config = dict(
    num_hidden_layers=10,
    d_expert=128,
    d_shared_expert=0,
    normalize_top_k=False,
    init_std_router=0.0156,
    optimizer='soap_variant',
    beta1=0.95,
)
Below are experts of layer 3 (counted from 0) of a mixture-of-experts language model. Rows are named router (the router's row for the expert), gate (a neuron's input weights, with its number), up (a neuron's input weights, with its number), down (a neuron's output weights, with its number) and show model dimensions 0-95. Each number is 128 + 24 x the weight over its row's rms, rounded and kept within 0 to 255. Numbers have three digits each.
After each expert's rows: "mostly gets" lists some tokens that are sent to it at least half of the time. This comes from a sample of Wikipedia text that the model never trained on.

# expert 11
router:143103116121144149150115115140127109118165137106057118117162125126140132096125104196128170076116090142144146154126146138150146149141163104143158112166115139106109119160142142147116105142160150150152101153148126106141109158112158111113169077142121162149109099143117152108100145109149104156
gate0:129086099103100071112126174123098165137112135104103110144149139111121154085158116116127122107122129100133108111110114159105140138147117134130128163163148142124126074128122124135106099116121119149179091088117102177080118123159116086150112145122123129119111093100156066126152121148147127123
up0:164154199165137164138120157167139153089132159154124135130129128088110119115088170162170161142138114143103110118106154111153169143126131138115132151104131115163109154123112176083113107130123122112111107155081107153113135151110102137110106139165106105090116153135092110125112123133122132131
down0:107130100089161120139138128116144173109142152118148108193143133118137129098131136139125102178137145132116167140158128083104098145161144112116094150159117159114132112098180126113141184113146094156144116092117156124109121117115135088144134161151114142108091138075143128095102143106123102137
gate1:141152187128157136082168104149157167109080116170187142151166147086176117129134134160136115101121129155147162134126150097151138124124123144131113135134106115131094093132179132112116142112153095178138117118140074113138127156127121134110162132118121130125100124111164129096109108130128138129
up1:135135103107128103092159154139139117062129109116116163123131129130091157101144159136135127114139190151107129100112086133121089117139155156109103103096104083110115155129144147149125125084083134118173073144134145148083175107133163120102128122129131143112120124121129111130101104140092116143
down1:101137142087118115155127185169124154129162153125138121095156102071141128132149151145143127128132127118103093125107109195104143093110126138156128126150122135136149124143148127162164112121135137069109117143126155123176134097108098135170118122130159097118154139199103130141123154134128128156
gate2:137101136107144138132129102148094145137132116090163163162144113132161133170121103149124095129125166099099104174092083091158101125142120110076153126177150097118156087116145075113154125114110143117120121120086137130115106130116138101061132134140141136112128096120123128142108167150140125128
up2:115114132098128124131125121132107094118121129141129131128097076108132168136101142111094127142082120083130130137102156191123127111121134150126071106109133171120133112177132136143122139103077159098185143109144148119171155156143116105091117093139115143138121152145125111156104093124082145112
down2:150145137125185176159124141087128117075120124097125129116143112113110147118121150090087104124143085123128096136121154128092140091154135113144124122118124105129103180110160116147124124158123179122166151137145137132129143102142159127124150162184089133136128128094133120126139120082069157121
mostly gets: " le", " te", "|---|---|---|---", " tr", " bl", " no"

# expert 6
router:097090122128136122146108094142092104091093152131147125108115157136137138152142130109071134136097135132124116150209132131119139120150083084156129124104133105106110137124151148187108152136129118134150129174129045141122146131118111123106120170132118111134094093153111134113115113108136122119
gate0:130125138164173135143126165136105111087143133115128109162103104133150177137122145113071124105130111103132138095120152125098126112127130140162105131193135140156112127110106142163118136105085167151124138135152133124132152141100103135115120144158153131157136060126161074111167138163109100113
up0:121131152107088127152147073115167188161121121110117131108123143115128095134147128145173145172156164110107109114120138111138128146166110169078156147109124142086126119130142109127139173143156126115131148118125123150130100135134172101109114132105064151118116146136080182116136145115135115143
down0:116068123089128136107135088143121132147081154103117110128144132120148159112135102127170152139118106148113136161143103082137119115163158093106163126110126148132132125165153119134136112138097143137155130108129132138132083132127184110137146092104117153068103143134098151154086099155183114132
gate1:114127087118129131144133145146115131125073118139133144165127098128098126091089147143090106083104156141115126157103089197143137138084144116150126163131133123145131166154109109095108135132102161133131095138091167125138100121134186097155095092120125119102114121083103105113117135131119120150
up1:115144080100101127120125095119104163115119158121142148100112175118129131158128116140118106195132094116165138132125099166124157150176130104075149158145093155155137147112176088134149144144117105148132142140142142133155135107133135073108121147089106097173154116107142113128123100128117120132
down1:141171168074127120141103132102143108137093153161104108133154155155132136106153111122148169177144147125099124110130177105156115114179098151113175114114142119145138130177140136152129110120103169130136124131087117083132125102153114138157110174110125138163114150113118106116144096135097103131
gate2:165138136106103132146125118128101126130132104154122120140153139188106144155124129129150139116139146125131117149140149165117120132104161151133105165168134160130195106110135140132191168165119080160111110158162137124130123177141109131104122101131126164158091131153154124143111179123117157166
up2:103114073089088103109119142137090119111160139134139153149149119099136134145133125143132106104105158140142122171135174166135174125136145126133143147171124141134126113137139120130150120136085148071089157111139123149114127112107098110120089113096147191150105154120142112106175144089114144157
down2:095115117096140107122126102130118128100141176129129122113125096138139122137159131175115148110103146140107145136164112147130111109100123100122150107143149127097137118078091131127124164117140149113112138150134120147143146177146119194092131149084078138089135085101139139198156168142145120137
mostly gets: " c", "ic", "c", " C", "ac", "est"

# expert 4
router:157105100121130153145119124127142110111160140113091118116156127128147139095128104208125165065111079137142160155118144147133144147146155116149146114156105147123112108164152134153112091134140152140155100151141114090130107157093147120121158088151112172142103104135120140108111148110147088155
gate0:183175140113139175123123122142124117149122085094149109181152117101182135124163121119167126167108133149146161159090104127131092148138128130127128137091140152130133129144119111140063156172159137132123121117093145137143178132126164133144108155135105117103125145129138128081102112126101142123
up0:122174097130155123111101131140112138117115106127126113172161085161132088132136148134094137117114157156159080088131098106090148147152127126125144109117127155158145114130104147118116115107120150155130125091108139149173081084102091170140124131129149108173155156152141143123137158123159105078
down0:155149183144103086093132147115203120122088122140131095111095133091087144148144160129122152120149135122076112119126139133133125103139112133167105122149115105121125170129140104153116120098118106131142121107124148105105141121109161110088138117125097114141137110160076144172135160091106138170
gate1:116143110149102129098117145096138143100142126165104121113118091166127124144083124190139117087156131133115129135109129165077168167121113102165138113083121126165123157183098141099131121152132148132135100124137127101138122153138115090096111095119114152112171130121134132087102109162108101159
up1:134131099098126144186129111155157167128100135178142147164151091184114128164140149122145118161142107127105089128140137128165116104138114091164134100113123170119178143151125148113087092149145115095112124120136135125119168134177166121131139143092165116125160132145104114151103141120137117130
down1:133080093134123113145117126120100124141112077155147139122110142090136161131080134141054178116137130151098116155150104122136139135090126125117123160115157133092117090130109107167171153148137131123161110138114064129155130110135116123143095080149120145141161129118095123111104091122123127121
gate2:103119106118150126128122200138132145107117178126129148139194112106102097123139146146140133161093163119108111091139138148155148104111126173139106128121105121105142089153139141122155124121156151163124093100115133143109075156111091136152099128135123068116127134120085106123146102089129130112
up2:112095110170116112078130120109191100123136108101123128108134125110136146092110130095145134163128150118102133086154117120111125164118150084154132130077169153105060116127145110101126132133131103117146113156132127152153134128112125086110128132084124147100123150086137108089140125183138105124
down2:155159115156161107118112138170133122092161145111163088110158125123163109105103128123100134122116109123152121197146116113084103103092147192108132130134130097125107102140152131143117134158094147114134099107119110114129131123119120082142149097145091116151148148117114113118128131088168086173
mostly gets: " O", " her", " Car", " up", " He", " later"

# expert 0
router:127124120059122139156131132158120132117157143091135129097119087169139154148119104100133109157126125142197092130175143143131143139138174122155127075142116146122130127136142126116112065135145138142119107125164135112064098122156142108092132100143115156160130124159164150107123139116140122125
gate0:147130165121151110151153131127115124165119159094107110094123091131161134141086121117110115125133128116193119135137109101116173123136134101114141124138130113145162134142121135162117145118149135141127079136112177161128113157120112131105135121119157163150177106118140111087118084047159165113
up0:138115187143115131136154128126174168121121134150134084149104122128148180146141165149149116142125138124107092103109157129142126114090134101132128119149178157125078111111141126190146136110176138136126135093155112138151103160103122183142128141124091178097105118101134103122133146126117115143
down0:112150111141153142121174079085139118124154103147139130152106109083103137137144147131135144127144145151146117084116158135120147098091128097119120110153153124109117122118144152144133115134155119108193160109140079160102181123120139148160117093118103133121101147106132160167165114157090101091
gate1:120130084133130086165129107120115126135136143103103150122142116152136168113132116126129102131186110114175112140118174132161121112105123136131125118091131127130159106118095100101114133102097149097132154120107135149187132099106132084077120101128108142144113063103129143160186097131142133114
up1:157129132152118195119126106165108135106131141167166139164098135127144127130085127143131110115116148140053150116058168128139119143151149133108107155121118121161078157107116135130130102134167087129134122132119117104111118141122155132162126151130111113101098090128109125122120097154078108120
down1:129149138089141062123118151139125164118146113134137163096135135157088128135131109150161166163099129143153100145183088110108126139131126136124147128125126100133150130149145139146139142110093151125132118145176122130137150086156073162091097138100120163139146147099148143128118174142168151165
gate2:090194070172152122145133130159117130137114160084118127071117122150135113100093139079108113130095126153172120096115103094087135128128153154150151113136093115132129105129090123135129129137118126155100128145118111130097109133124096117103112104110122120119079114110141110122096134086150162141
up2:148093160154097099097125148141122123114123142132152164140141140163132108118130106143180112100128135099125140139112128165155131152110140163131121101098165112112192101120175124131098119115164176075094118133119156122115127131104150156079151172094157121153170147132122142122117127129139094114
down2:096120078085130117103103139176143135136103140108083165134127147135144138105131086103160097106110124144101144128123145157112170153108144166130090123119102107141134096104178122068112120103141159121129105158139140120150134100099120120101120125161132123145127145160145150136108096153159117074
mostly gets: "\n", "==", " \"", "|", "\"", "==="

# expert 9
router:091119124117123149154137141118132106119183135106088099167173120126152132065106110185159154104108113113151201142111143168153129136145143147139142117128113145121131130162146151121115088139108136161141110134149142117148111140130170116131161162133104137130098103145138128101114176116149104153
gate0:122118125100083135194096163094114110093131124122116116153105151151128109089120108118138127159145112078114129109134113146156144125165134125152120154123115120134128081094065140121173147185125131160114117115131161101111151145108145150112146116117157127134158096137154172156155123111107100116
up0:104168161122145148146168146139197094147159189096103139121139095093081139129094131158081108113152112146169166134132129112119131142121097146121107171169121152128118130162116116152144144116105103131116134154120120155116112143124162117135156129084145143125126128128147160147088122109140149109
down0:102129118144101126137136137136117076146158122122119131170124183131146173169161138115183132139144128144104129121112170069079124146170132152120097155116084143128153106137132118106119085161119154105132128106138150118133144122085134137153109174117158162121135129137091169135138137118134162112
gate1:103145122077131122128101144175077105154085108109132165108107122106112133128146142141113135183154108105117118103080141163124135081126159078130121119110127142116162114119115138114115098110166127130145149146160125125147077173123166127109116133164140161148120101113147085115127108113143153153
up1:140119125128142095099092150140137141133123139136139126147181105178171096082105156114167104170101103135095134143116095147151084108134119146142121162112135108069105153125145161125069131131108142120098143149138099129080107162147123119146125104109137104105164151138148142117115137118141165136
down1:129105107141137093148071147151100139130116133152159120141110128101121123141105157095194115123134146080138163129147147153118135069124093150108113143138101170168140115098093142095164123116137186136121164135104145137106130145116153134157098152158118122101140126144123116159094140110094114114
gate2:124126203105107127167158113105136133119137140123149113110145141135132140145170133128110126145153167155153152166112160158145108180110151139123145133110141148143118137103136115126109140127110206145136174116137170148165120133094128104144142125146110150090117110120085118140179128132090106098
up2:192120093144137149108161129168134112137139117112110137131108120132107134141100121177151137141125091145076161097101124103103137121152141136117131095169112111081135145158133123097117149102139073129133106140134098109117140094167119104099117118171115111184167134151144157116122168118114152137
down2:097123136130151122124154130154120103127154150111169114137122149143151099146139128101105146167125110106150151151182151126093116182107134135125147095131134125095129135115144168131109146130166134133155137163135063134170099137110159122131121101140139162147131163134152110110113167096184066132
mostly gets: " and", ",", "s,", " that", "e,", " –"

# expert 10
router:137107110116131148148100131141130113111163156115071121137158128133137142112124121182126177070115087144149144143123160153148142160148165118146160108166105138120110107173152143150105096146120161148138102163132107104123121150110171111103155095152109168145108118140123150118096152108151096151
gate0:109130102148106153092132130116130162100141131153147160133147140169127126134156156128109163180092069085164119127146078105102090149102145089102095101152119127127131152141131140175102102132128172146173110136134160129120089140132114129122133119108111163095153105118130083123107136139128148128
up0:112140118167163145114127091123137161113141128133121150145129133151142110145119140113149125135146114107146137151105111078104087163097161106110103114154179109138110128168124093163097099138111159093108104152106110093131125120175121134139148165145085180157127161131156154136100165173136143141
down0:167145116150124134108158126131131156128114105132106123147125091116103169095076145145151123105154101112139134097096099101125094153138127145122115136110111105108110130096141155150136127115168138094131155121131111186098087152127074128116120116120110116123125082121160091167124156120108205119
gate1:123124103169144143176114128137132108155149124102107125121152140137131135182108160128159113174152134123122141087148105145078120133135123111144177138148115173163107148156103159115110161112126135135099091108104196100119123155163130113104168156149124147173105109139139104122134156147129103135
up1:131160132152124110113096149134172123090112125079123109152110148110132160155105159121158094128147117163176096145147161156122127139090135123114127067116109156102118149121159139093123125127108114121164090105123124116120135091127140131130110149137129074136157143103104188098124099149110102166
down1:111167117124129174135134141122137124150160086158111142121143130194126143111136111170106145117129115131091093107118136114141135150109160089074119116146137145174114098181143109129093148138132127123109161155156118081147107129087149150141135068138080144132151118126111148132153136136159143109
gate2:116132132111129157132136129102146139110113145113139159107132135129139136087161083149102094143153146146087115073065119136143189124109123110141140095102111132129132133109123122103081149114127150204102140135119142181136134114110161147165103154120168140132130111138106143163167137107141123124
up2:121147167144150103116146187142152124121123159115115101099159096093103107154125119118151124108081137096133130150104155123128144151122166138175154148139118121147150070121127125123123169101082107155111148135137095130100160182135159134132115157114143116103138142132125133138174149075132154156
down2:110182119135163158129144125132150107135128084149149104118102123143112164127146145136128110128147129142103135106120121125049125163085171133095107130125121175097115110173099125162094140150121154081150106128154100124153142096122116150147111127162094143149122124109117108123129121137193118150
mostly gets: "ction", " part", "air", "se", "ase", "ement"

# expert 7
router:147117129119122158084071068117129134102139154109150130136132129098172155085151113137135116111121128149104118136150139099154157158129127123139145150044133144113114078135116141092105146156136175148179129123146097154133108136100116109129124178159120140130136122148158133130096116125146124104
gate0:114148082093155134172111069113137114136151147126157127145129098140136120129129170118170125127123111118132103160160138138091110186148079131154126107111119108104136147170115134134139116157087141097100125111102128142144100099143145115157130140098116170116149111078157129153130184158138136140
up0:129152167150087120121151173158128151131084107105101114102108157086157114130152112132114119116154168133151139111101108103148123078101143122134131121097133108151099093083161112123106147108154122143154120136152137151109112124116120126097125122163159091144119134210148133094147115088115121116
down0:121087131150113168127125153153134111124138130118068128154159195137135127112109138121080157168127108138151133125122141131170123165143117094141137147141168108130116105157105146134095083092114109124135093161133135104085108113131104142151138113107162115164098108125148153060110127135143131134
gate1:147097146177139150107115107114128147138150100116148149148150150158148098104109136119105088110193136161124160153117122136140165098170132146174138119096126145158085121123117098139147102078090122121116152100121124126118142150142116112106147102106125141109142113119175122075108133085137155160
up1:168111121163137154078082104128096132161126127137130101134132145150180126121119143158166137129174104161129146132102145134129137128102147109161148127130149142160114102126137089125137093086114139110158125087136100129159141107157134063125139110143139137124167122111135102105102097070134141167
down1:101179095127115137152148192125119128202140167118118151115111133112117115132105084136128120121119135132153148118111099145178114115142142114115109117125167105130152133111131104142116120116116148098103119090122152178167139128151131104125111105113114119148142161158169125107158122152175190125
gate2:117132117104126135085148085072114188130143076134132184145118124087091144137128079129078126117122116132171171118100136127128130161125089116110112152125143142090107105112115161106143122105130168126148130110132121124109145118145130101101132131099137159148094120142143141158126127162172095119
up2:141134126115136184141102157069124170165125117148134124108118078178161149132110138090163145145093122121138151130115158112104139143149132103127131174147126107137166125166124127091095135158078124142117148107155149158112105131138133097137130121133119169154146127126103090133174145097135139091
down2:114111122148151089139151092123154103128104149113123122134109144106124130139130169146151140124146132119132132123147111112135118141084151144162111088116156103114067112086149140191118165163143140147131127152151112127132128141120072158114121128106140108106101131155154121122082085198100118166
mostly gets: "m", " m", " f", " M", "k", " F"

# expert 8
router:114122113117154154160100111145129107108151150122074114130165138119133140099130117189117167062108076142150146141124141148125148153158154106139148111164104147125115108172141143156112098143156144148148106146142124101126116159100160114112158101147126159138096093137125142101111136105165089146
gate0:124105179133145154116140173099104116158131131098157103166144131111172156128126158125112125128136115093111139127115104157145167157095112181143137118130136179156121156117124120091152093120141091118177141164151108123105122150109137120123161112157143107145069130135082106093121131138111101139
up0:121152129155150108096098098106141118101132182133119149168157125145112146122078109100136111150152070134157103095185101145159123118135103136114121103138122121085105134159147087125125126137145148160148129119130114133127139089157118137117150153131125153119180157137160109073124141133097112167
down0:084101098093125105124158127161104127159152121119107120107114121125111105143134120175161114102129128164129109100138124136104110097102089142083138136118097117167090117137099147152135148093142107134158112124103121123128108141163135147185141122160133123122103133114073114141067110168163160157
gate1:102143142099151121116167125107126104110168187122154139148134110164108128155108129159119156145113097124099130160125109115159126112133125136136137123158124122145111142095152104137113140200131116114116142139115079120142114116130138074143164137098164102105151120148098158170131198132123170117
up1:130109130098100166150119126147154138165137120096127114142170099105144060126097107126124087144113126118096105138160127186122089111128118099127155160113089176141108164104128073124155160173148105114122128153158118114123128121104128134126103123121093078138093112096126122120143151124117137129
down1:121084147123151117107144141152094097151157129133142135156119187146132121156106137141136080130171127146104125120118123150088136148143117104124156152144089113113139086151134068154113147149098113166140140117121097112149136161098137162142111097118103149150109075138111107081092136089121108125
gate2:122120100151140116093125110139101105147127115134143108090107133113133110108100203151138156117102121135158138115123137124112130129123156143131140093133124144118169088137147102142177112168133100151097133136172089131074082166111093098149118120129147137110099120109153160109133129123147163189
up2:149095172148134104115134099108160123138133067131138129087149103103161137153144148125151176152105100110126164126160164126129142111116138165147146106131178147150122144099097126104122148130124170127124143111150104100150124096097124128105128116133131114112133074089157149159112176091135116090
down2:155116166132141154160125154145144121148163081142153099112126130165127112124126113180153147163132109141117130134172164135103128126140078160143140118148113175123091161135151088121116146177125121142164124128182174147092099131122107099137143122143140114126135153124150166116163144112115170144
mostly gets: " sh", "ival", " made", "°N", "+", " y"

# expert 3
router:149105124127127146153119119139131117111149140107067115126175127113141138080129112192137166077106083141151150154126151140141133153136146108143160112169104146115119113165158149147115088137142148142143096156135111093135108147114165111111161089144107174134105113147124149124107152107146092154
gate0:187116118108155101146167133140117135113170137129102090094088152121096128133154095115064108146130148067105116119102099119142160137142110143154138119128116138124161137140134097138122128118083171090110132110128161119147163114101140111143128124100103107178136140106122122163113155135159092117
up0:135133102111127091139122145142093124113115113148116125159092108119110172141089100096111121129119115115124115144104155093094101121132105135083127091103177118151158135131139121123127134130091157124127110141133127130145084107170178093178137114153152142174133137084125117138110180146181095123
down0:142156147158115142172141176113144108105147130135110101121149127113059131108119174146106114137142114150172093117174155150160117113087111119087092163167109074125146146130114164112128127142129139133133094137142104079114166149127137153137148134105136097127091131151127135147135131113102114102
gate1:096179156146147155122168091119132146130138143143126165097100082117162131147096113096073176151087112161143126090171127136136151147132111143122157120112109122169168135128131153086117141129183159110110118089173148128120100139110137130117164123100132127153138129164112131135132145134126130130
up1:104153161143131150122138156140134147115136116142096158119166148177149112118116114177101134157096113105126121148124101069147175133140155090090149096159148142103139120075142162173132147095155108133141118145099144110111125138159119171134159140086128124113095145143103141130112124131080134116
down1:187165166104175110149117139126126114117129156076145122089111082089117127146135121120136100080157121142124116092107124174136137137097132151084107108104130155142098105150141108132143135137127122128102150165074148088144128145134101151128110116110102133147171146110165132109121092134133159135
gate2:100141127128115107184097174134174148176146131119117099112163104131109172096115154146170130176082136176176127096150132120140124148116129126146134097163101155124138108127136119135143143132095104153141142124132140157143107125112091121172099078103158138116098123110136113115109139145132097124
up2:097123159130094133123130145165079135132105137117110110141140131138134119164068198110100130085151125109117103146174173126152173119148089161140172121111138135146098131130134142162110131109117150155144134087132113108140111117129132111145085161099144101112117094107143161134149166122132154132
down2:106110105109136105118125121096135113105139107149156136105114148101135112117099131110129116145143146138128144070097139154120110137161109128146129151096129084137103129124098160102118126122153129127089170104133141138168116174136072181144104175119114134135182147116103121134097105153146186082
mostly gets: " r", " R", " US", " sub", "oin", " University"

# expert 5
router:163106114117128156148113123150128110113159145115073125121156135118142149080123108208131175068106095155154149147128158156152136141143154124140156114152109144111119101161141148151120105133133141152139109152139118100136124155127170111110155085138111181142107119122128152112110141107154098151
gate0:157096152140122128153121091111095120167100141088113147181106108151173095076127161100135150109122112112161163137126108097125097115151136171149114139105161108155140163171141111119077122115132118142176148118159121107123121121131125160087171137120163144151108139125123125131148104112144127109
up0:105140121107145114128098122124160112108094088104082137128162107132138152079130151104123115146169119093141140141146095134088143150103142102136125066151142121158122152088119138104128108163103127146119132129127092104124167127108156121183112175133148116155094116092148159126157134131171140160
down0:137133127149143116158107125139102123130155092155119134140106146113151065159135152153138122098152152145121095111139158110118114115113133124120123115120162119177102117158091140117158104161166095102106105112097085114124168151134107153145077103095166120147148150173126105136073122091145120115
gate1:071104146152164181159117136132120115125092107141131143096101159073104088138113123115132146125115105147111112122151146117174132176099123159146118102108109112147090125121136144136116111137117139136162152176131177137115104101107119140117165110152097108135133136158069098091139112134134148124
up1:102103153120161138127176169125138141113126148115102121140161176074101085122091142138136163113121118156140126071098160100143144119152144143097150130142153139128129131119097168141137120150097137092122158145117160143138138105156115120097084114164125167094119105177106108129117104119160129111
down1:155151133139125112160149158105134156063070116115087115134148146127109153136131110140134115093160112138113166105114154104102145120082084134110126120077096118154103116131073136080146120093147102106134173112110112132126131134126119132154142089094093123111120122100146103150137102127123094137
gate2:162104136139118149158120123112125145142125145138165150086168084099166099132091138192154157144138152152120096132119146118155129104143066161156131127145154133140106104133099104084135154113109133139129159116117145113152108136130111115103182132102145160126138132124095123123083133132186119112
up2:180093144091133137151143138149115161093141119149120098094141108095126140100085181173142152117155162155130134126119158118130156117119125160145135068120144112083126080139111087085153150153137105117124107127113171138112133108118147130103140159131160137148137109114100090137134127090109132126
down2:141193130148091167135101116106121113122113130107086124141141149084123115106136101129167123104126142109093101115126184129135144115098119129106092126113130111145139140121136137135118132152093137112123095128118113149147115176096117104129170089137136187116099161128135134108158142083115069170
mostly gets: " War", " For", "od", "ld", "ough", "urch"

# expert 2
router:133111110115140137144108126130136105105158146113077123118166137116136150089130120209136162073108074147140139144115150158136144148148146109129154117166103147118111099167163137149119096147131150156146104156136112099126113142121156112116162070140104161141113109136129139109114151110152102162
gate0:124122101084110092096142135144083086154104146132130142093142136137134159113156152080148120139095108109112133142146118146102143139156111122094143145150143127082102094119145108158104132099127167133150096159103144137133131080176080171134120141108097113125146102144153136125150093126172160132
up0:137170148123149183132175138144154119134155119136114130146135165093102093141160102127150144142126085117104117154148154132108154151132175148187135121149106134127116156152109154099189140159143111106123117111153121114067124157143148111099139116119127130098150127108125117144137171143089112099
down0:164126107116139063128151089165145137113118164089123120127103146120109159166090125173123132144119115154110109165115108107122109140180156120103135097157124143144089129108158136121136171124116144135109172115113140145135134113122146095109176143129100120147117099120105067076098113131123123134
gate1:110151097132161137143122140104109143159103142097108096145121163078187118121090147085149129094141145153122128128162178114135161137095138114118166140110130150121136119111134149135133147127108111173127124134148111119186153099102101140113106089116140127153172127141127143101149156110187157118
up1:137141136106144132086100110128146153073123146084112138101153101138143126086120143145125130140104124107164107083140143137112128089127119118088086109120146088055108157165134104134111105109121119128131120098183169128138118117147133098151135160124131127106126150142091137160146174158126103106
down1:127108146177064120155122173115135128092100116080115058153157112109100100135111168142100144144183136135154132135135120107117102165162156129141143154158155150125130114105158150142125140135098141164111085135114093154093137128115086097129111111126116136145104123120148121144108137121136138132
gate2:111117149146124154120117119112100138096147110078128140187094124137096088142113131135118121147088145148131115148135081143126082155095117152135136081115165099120152149148129141099105143088129164094104194125136119143118143105142118128153125152170106106150106127117121163107142096129121116078
up2:149133101121121148082133133150078120162144137122105105120095098106097116088142138075184154084134102107091128121132089138103114127131098137100114163114139165160127100143122095156093106116132150083112158150110153119140129100105142111106148151136081110125112110089135133137119141086109116116
down2:109164135138104131119159097132127126101151144134117106138100165170108120145094102124117140114059080112129124105104135152138128109118117131116071132110149114145140105148159133109089073115123155108092151154084131074104131148129116094134117154111150148142127106161126174140143102125112092100
mostly gets: " Geor", "′", " Mich", " there", " Rober", " Lond"

# expert 1
router:147111111117124147146106121140130110119168144112084112124164142118144141101133108195134170088114087156143163145121146145136132141147143111147160114164102145124107108169166134146117101143121151151141099156145123087126103158112159119116167080150109155139105106134130146104108163099153090168
gate0:111155081127132113108148134101140098103129108128077125170150140117159104149134121141112124128170142125127131138133138154076133147134105104161164136072115160166149141108122103143120105134130106136108142138130135119133145112155110103144141156117081071103079125068163159137087151139158130121
up0:104130138136097123122108135085128101163148098126144111054161121114123136116084109124157107113082105158107160130106141180085163099139166099100109138129128120139149127118104116140131099124107125136135177136154091125161090154142135152147154127120128125145107126165131153092114132123078096119
down0:106102149173198086126160128161127136138136111112109158145158131138087097132140117129099154125096137123138120141176146101118129099109144169161154126160118112116107153089089120140096127118148125147106126133159114088141090175089147105128127118167130143145160135131114136121116146118131191126
gate1:154087119124149109108109077142152116178144126094130129109168144175162130111073139153116160101149100105138148124142117092133162070118148159136100137131149120174109127196126107105104123149110122082168134134144101136127156115124113125163141128121140131168111126147122112112127135106126138110
up1:163118085107094124111136148164128102145126165130142145143103103140135137143125103106162150095131134145111108111142099123185085137129091181145121093147138148131149109127141108118106132139083096131087122153162091130143144086127126175164151168133185126123125121147110132162122093151144119107
down1:143135152111134124095112147095158098111101169116149109154149088122138091126131097162142121127140110145114143163095159121094163110153140154151133113106175080119158133094090173151124121147150065106131129146123152110136152115161135134118119149144125146156125158134109159083125164130130116178
gate2:111137151139150105134157093155081144109128159132116109110145114169148115193146161133098108100127139140167085082129120125169139102134121177134133146133143132153126140124170134167131137115113161124121097160136114148104130101142127113137151110089098113124073108137143120110173072140124124105
up2:140112158077130145153142108081113112142117138147124120138144078136131122148122132063135137158147173138156106124119101127122107135187136105119154139149139165103111099138076133090186132124111138116128132113129089123142134174129150119106124144113105101116143160139105090103111187125149124140
down2:102098099107126155128065125130163154149178154155126108154132133147143128116104121114140108132118129129104099153161108124122123115139149112098089118096099129190130124143114122124137128110125150108175139135121156092162129154101177130129127165109170136131128077137156143119085165123105148177
mostly gets: " 200", " event", " Fran", " 194", " do", " design"